config = dict(
    d_expert=512,
    positions='learned',
    qk_norm=False,
    init_std_up=0.0175,
    weight_decay=0.31,
    warmup_steps=471,
    batch_tokens=262144,
)
Below are experts of layer 2 (counted from 0) of a mixture-of-experts language model. Rows are named router (the router's row for the expert), down (a neuron's output weights, with its number) and show model dimensions 160-239. Each number is 128 + 24 x the weight over its row's rms, rounded and kept within 0 to 255. Numbers have three digits each.
After each expert's rows: a language model's description of what the expert responds to. This comes from a sample of Wikipedia text that the model never trained on.

# expert 14
router:174149116138142120092102096129101157131108144132107137096116130063135160158154128147112104164149155057120139136121102137097130172148087109145158124104151105109138165130131116182145127153117109121144135142101161104146170100119142115124152128
down0:084161111105126143145114121126112130130138105142131144120129126116132127121144120095123146083136125140153162090099158158145138089122128167082168090105129098126110126099083121144127143130122129120141126159152108132147161110140176138143137104
down1:140094164108130134093128121096123125118111123109090112142163119145135118097081124133128127121121120132153164122130157118122107111149150101112135169130138123146145146140131136138134132137126147169133102114147198142151107110086111145119148122
down2:114129134172115129141156123121132117165120140120161151140133149135139102162156103134096122100119117146155117105118114145147143110145125082130137120160154129074144134106157146166105112160083162146091181152130125114132138099168108127087118145
down3:166118120155103133085136103160122125120103134111163106121141140119150158119137166133123119168106110156098144077094118105129140151162147155077164126087115108157121162093170168152126131100152113092121111123106125130103174119121142143083124150
down4:132137138089157135125131105143130113111134090169148106119103115134092157169154135125131116084089133077152113093129118120128090144112100145144175116104156130171126168171100141114091135150135126135144075111111110102175120173165157149173105113
What it handles: Biography career verbs

# expert 28
router:163145136129150127129101075111094151143167167131132136086127122097088131142178152117113101164148144109139138133171102132099148171062127136156113137152156122094141177135178087152111122183107084090143105145115146099082127107115136155120136110
down0:118131093141121148161096126154127145128189115125123147134081125117132138125108138125132166129133101148118117178148115144145128137108123183109168106088152121128107140120040149100098121172132138170119158101124119136101117097085136144108118133
down1:185167112129134117115133126111113119129150125082096146132097104118158145138111152111137153149154145173116134125125138122122156119193146120095126138118104158154132136120111111128113113144084172162172102138126141132140174180116093111177168132
down2:144118098142137181102155125183117152140154151143134123121112127142146132123127170183135174145099119138119112184171116123135134126167122098133155112123137116124102163132109071119131095121121171144128131076134137133137099152150095167139143102
down3:151124137128108120112139120171127147139175137101120152130075158120119141148079146151175153130100118156097119151161107101118084169116115130105136105117157146146124134113098099133108096147119102164143114119169121116130117146118150151092139111
down4:124138114143131138165088137103140137143107162125167116148145147133124140153130110108092128145076116091111135124133110116110098144155116150138129129158126108129145120118166158115084117154111144133166113106173141070121125130079155147153110117
What it handles: Line breaks and table pipes

# expert 30
router:162145160140125120143127159120107110149135155190111152107121162105133152133168131149088084139150133138135126147146113136149108109089102082151116148136153151123136156154149115107114093135097076098143141135112155146113139110144103128152162095
down0:108178086164098161117094113096127139131133118173140149110131129129149139095099151141127113104172139105175146095126143088152106118111113122147111118109106158149162096129139124115118107136164128138124129138135168155121166148081095113103154132
down1:140149150133127169143099132113150154131095142127048128158125154081117186136092107164144120098121130171079124154113084174151152124092088131134133132129123134141158128135132122087113158146114119120157122139165189110098115103137115129144138153
down2:122119136144152173114122087202149100149108121133128115084110136134134133133134122135158117130129113132077112124123121192159092083156122149137118123119135152134143137085127096142096146118144125156149114127103131101117123087156115137100126112
down3:117166178138124111151123147137124198134103147117123123072096094131117110136120108130120114073107144106119119142113111161123131129139106163155098141167090152144115133104100152165155170111131072150134105176112192139087134118135144133148126160
down4:098157154115102105156127113119138118130064125167093132144170140101138158152132115073104082123147184170178129170113162105124109152098093139124121122099194139138121128136145119102128156131141157134134117157107143142100128142104105080195128102
What it handles: Verbs and clause links

# expert 8
router:157151140148131167133129086089101149150143173144165132111106151099122173162149137132115084142128145117110143092173084129126117142126111135189102119155151140116141170134167125104103108176145095110167107113101149103088107119093144135124130100
down0:148111159148120155131086128150105087132157148137144122112162140138108117133114157086129110119133077116150136167131144078121145138171134133121116152141197157126130083137107083117112120101124078168132128142118084126112145109081123169117130116
down1:151101102078133113159112140156145120146120161154175090136160107152104155119176148127140111128098128128091162115107123118124082152139128146122120123144092139161157152174153121143125113123163085141127140098176149105095163145090146121154113128
down2:127128158107152131121160100129125112149101132179115163130119120121138153097120133154161136145151103131113104111109111136150149112064131143096109130131110111111160132102112121089095133114182120109108139164100153128101108081143091162146128111
down3:165149132133114101112128108162108132102128134135125146150117090147179149101141134107120157144130135124132143146172120130135132122111168132093111096158123131140122126121143118108113123076083114144138116155115142074092103165168107136113130131
down4:133184088151128128164056098106143128137143152178105073130122120141152128122119118118161121109133160105098098135175118146146115174174109146129085106097138094118122178134116131110115144121112132144125112083136125132091101121129139118085112098
What it handles: Line and paragraph starts

# expert 13
router:135145160109191138145127137114108125156163171137133148097079167161104151124137132134125104142166108073121094129144086119109144136108110104136122123124160121170153157176104105137112095169115112140122137126105144154114123113114134162117157109
down0:142134086107136135169137118145180095122116180116163120085156111130120114108093143143159095091129116122122125107118089144118113137110120127102197111106153140119152091109142103101151126102171056177112141126174093110127168135121121127088086147
down1:112104121162138154110142174093136125078165117145145135132164155152132178136131134155125105085144149160129115134143092072124090154135119132138141173159116152142112129096119109087082129178098066119130158147157149146114097106130132164126137105
down2:091109142113144135090141115132132097134053152117134163115109068135124104144107151153140168127151122124180172148128087132152135111126147140133127112100142095120149143125121118161084130138120123147135143117148104136146097113157153099113110146
down3:140153121096108187116115073115141104158138122131136120118082170142117165164122164130157126086141107111101124086123153113103123126163114134131169148171153126118133147116151119125088139145172139146156104148165155084139109138127125138089138140
down4:136149131123117134104114125132134157115165160148149134133106169118157121148122162124096148117136125114107125113133134153130127151123128128145141107145142103138127095134181130142124139148109119105129163125121117107121147147144096143154117129
What it handles: Clause-ending punctuation

# expert 9
router:145150154108129105105088101115099123146121172127163155150126158115121133177161137132116087141141135101126137148147109129144094131093089080154138111133188153140128156143151096146146139199152102102117113122089140099085096099116171142149144100
down0:116099177135108167144096118048142131138124171162164144125133117113110174166090162108147152115093164122078142149136130114132143146144151123119151124090150140164134109115087137129133081132120134096115154132147130092099134095101141097132125135
down1:169130129108104131132108140139156113117133138143124121097101138176134109129099112113173111146146136096094081145129158093135074133118124147135120087119134099133132097135103117159102199111123112132106110116155111110086190156084154145135118137
down2:140117131140163227135118128145110115144171134115105131103116120138145117103148136097143135118125143084156154096138131156122183095146158148158109113135136176143114179113171112143132095126135127150138137110140112110148169152119090145123134089
down3:152131132139135116184156138121128122123139151074185109121145125147152111138130183167095138110059121134129105147133096184141121127141121151100154128138180147107125134122131143121166107120090107124095132104072143101121120138149132101131119138
down4:088169159161092156127150120118129161103133124182125062145122149137086153121126149116149100148139179146112138139139105136116097179111091125171144134104120113131164133126123146074124101166114145098124140176116137139114120127141083175146112135
What it handles: Head nouns and units

# expert 18
router:112130135164117131111108066106069107176119155135141178131118166147155133167102140089091141139117108106102107154154095141124112152128141104136124142134161140117138141140131105150172118142136101099127150117117127101120111140127144146123120128
down0:130147115118143127112137148152132119138122136119134079111141092142157144124109102138153110098093098102144115117165111113108135122115157098133121083162157154137131147136116092154110101147107137116099148139133135114158161120124156125111123145
down1:165139127190083102123117105123129123163112116118144114121138121127120143081080157125116133149124142128148128096102126176147208114076137127132150145139102071100200115077122152163116112113087105137129102131162147087123132090109146116133127167
down2:134122116162144156151123128114133120135141085094163109097110110146107123093154082123145184163160156160125151113102061088119105155108130189136095106134156143143131128153134189154143137114079114119134119090109153135134142123095137108140138137
down3:119160164125140112130118112149141137105122134117118123115117124111107101160153089123119136141112197147134162141131075090132135146108124153120152115142133163118174121136160163104086110163095123130117073161097121114102150070090110141106128151
down4:105121158136128134109151136197107144120136144135123086107127135144146137117087122145126138128159121133158115165115099104159135100160110134077112122185162129125128126150103100159110065165116126128143118110153094179168145099132113120124160111
What it handles: Foreign name fragments

# expert 11
router:184145155118155165118116120119104126141160173134134144119112132120113147132126152155116087154159149085109115124149098155112146111094101102122137121119171129114135151131124114148132116166125088104141137156101118093116123085094154175142156098
down0:147136139129124143134108124080116135112117133163116132140099140187099109168141158121138143118093124145120150196141130107136117148150137152147121123145114121148142123116114100110164117157092155131115145157110118125083088098124133142128120125
down1:174138135109181133132156149163134128111140120129088120135159120121117147117157181127160130155140095137149136122116108077170124106127132094137130132084116151100158088150161105119114123140144137130116121138090148165097174128126126161118121086
down2:140088165168124149117090136113130131138177145123178101124159121129142142115112120140112127150141160130095126102096133111118113134168082096147120118078167147105117157114089137134177117143138131146088119138153145142111113131098147169150128099
down3:122172143136148150132117110131121127157100107109132146078105143123101122140160131126120102136156184150077118155164091111101093130142109158120107132156071074166152142146080078150117113061119113110169113147156143104140133089150141145112142135
down4:106104130150187155120087139142139092096152158093121107159116116097137117125124121160135103188142157170147175093127148147135156099125115113144120126111101130132149144146078118125140142111153130124131118145098114091098065106118138151114132119
What it handles: Table cell separators

# expert 26
router:136147156131124119115107092110103144169135185137137153114115149124120145149139121147103076146140135104129130138156074136110121123107077108142118140125189130138129143138121102146125125158131107111149135124091138099111091128122155168135201102
down0:143151122110131154134129112120142100144147166115159108106122116119139134092127122114121111125146163128106138115154086138128159170144135120085127176120141130148140140094148116104129111127075114141148110130180078115114163103087123160121134146
down1:105113113118092099140127144134147121088138099140138115117178158160124109118084110107130078135117150154153116132157122093187127106127144118106146154136110119115157108169127161149113136066129109134160097147191160121134147113089124078119123102
down2:158155123132157116113166135143127133123124122150150129093089131094129162121109154139130084108130137104138156176169082201124155104131103129130109152113123138160156167148120119091133123132164122130136152140148148077103148082076115118110156093
down3:114151128151145097165155110140128090094120147103133137109134102139134103099146142135140100140124147154171182090177102139137091153095092109126105107095097084143108151112104139116132131126130144100117127138172142155096138146119138090146146101
down4:103134129134126083150141117127113090115163134161137139138119132117110128113142127133092141133141154128125159157129118115069149129099121152149129128131159126167130187113066130139122115105124115173134132151142096137122158118189098121166142133
What it handles: Mid-name fragments in lists

# expert 2
router:128172155123122124111111128104098105159150157156149167151124178111088142165127132158103132132121104110120111140134084176124085097117120129147102088113192135157147155157113118122109136135114120082111110157125155113107116114118171137121153094
down0:122092137107099144133181115103153127147127082119106128144112140141112164129099092120140149124118157113110126131117122152112105130084126129144183123144163119152157135111094143143196083139147083165139117095135133099125118116110125123121080154
down1:166103144117113117121130104092152155127107159119083106112099149143143092115153177143121119089101130128103138132081103128135125070182099146147137158132095132129172153153169171171110121180101115151123117111144119124099093133129118159115137109
down2:137121143151098138089165132121142146132117119077108103129151145118156146110153109125114069123155152142105108105105097121152169119138095155087140163143134124135151106159154137098133116131092122161159128177071116116132114077100068165149125118
down3:159145115101125139113095140114116093158151135123153151123110121161123102098099096117150165093117135130122144154155112126102132130154146102127139126125168117147104135137136067173115141139152165156092137109120123103110123155122145100128123152
down4:115144176106120113120084125117125137121094157149072126156120116089123129143116104116135111128111097139149166123152130158139122107128112154130124127098099108137140087156138132137143154159140144118155086165126170143103097140092094107131151110
What it handles: Abstract field nouns/adjectives

# expert 4
router:125142145151110153123122065122088135155129185132172153155102166119122166171153137144100084141140125112123114147151070152145100119101081096142125158095184156138129136122140104117127104184126090106169165092102120090114107124112191136140154112
down0:106126122163125119115182095093103137161113138128113183128132147104162116155116167098139083112171120142126119097137146151160119118115102106149117127069127094143084126124132143083146126158119134127130109131095142145094154139133150117089136159
down1:120141151144107090114164157115107123149122106164076147097137166142150174160115135127132152133166104127126125165127163105092114152147140146158106148125103129130148121121090135125170124091080122135132095168157194136120152115148132115111151103
down2:164104099127183147140114109094113162139157140128160112128127115162127112130099124108119153106135122091114144118129151143119109081116128121172110077137139140135134156118136102153126142169128104133144104111140080102144103098114141148125150115
down3:100111143112150110107124111126126146119141155088147111103103139160106129079103109127194137131149115095153132158103118165128165156163136137107178109115130143168128160111104116095125090150085116130118113124097142088089128128079080163140103112
down4:131098164136129171118136105126126129114135135126142130161108149160115142137131148097138157122127111142078100112122127148158123145154130116161189101123155112116135131143150102141137138156106139122087080117111066100120134130161099123121138073
What it handles: Non-Latin bytes, word pieces

# expert 5
router:115143153152112116144126091117101150169116163141174155125120184128121149170141141157106088152134124131140142138145077120115098160084079119121108156149175176141129136161143105131122149149154103094158164133085142110117117119117146106147155109
down0:100146094157126135091115161153122147161143121152121109122112134115179135156121099097064128131186151124150154090114133035127165078120128105108124107150153125090156150120097137127159151146124141126114132128124115075111117149107140119085117175
down1:127130112081126125187145122166131186157112134111125140134140108153123088121156153135082093110133130132188168128106158130155125089137116115101128165167072076090166085118111133114099154120095137110132108135106174092097164122095118089147134154
down2:115152156165132143136085089149127149131087122107104120161107134107150117148128149130144136130146151134145112104133102161115117128144097119104145130147173171131129125150138102114093174198131164132141088127071121144115107086126136119114089098
down3:110108155125113115142118115131141160130137144127143112100143138143131096126092120095064123100090134103130102137133104103122124132079145099094102086136089125104113092107119163111142089097097115143145131124143116104169114133132115106111099156
down4:115153126161113139154148154145135187131166113147112104095070148149146084122146123136132102135126124133114139107141117165137157128103113148147109095166123130062168136126135145117146144132108088164112100111115145071117138130133166126113122098
What it handles: Word endings in titles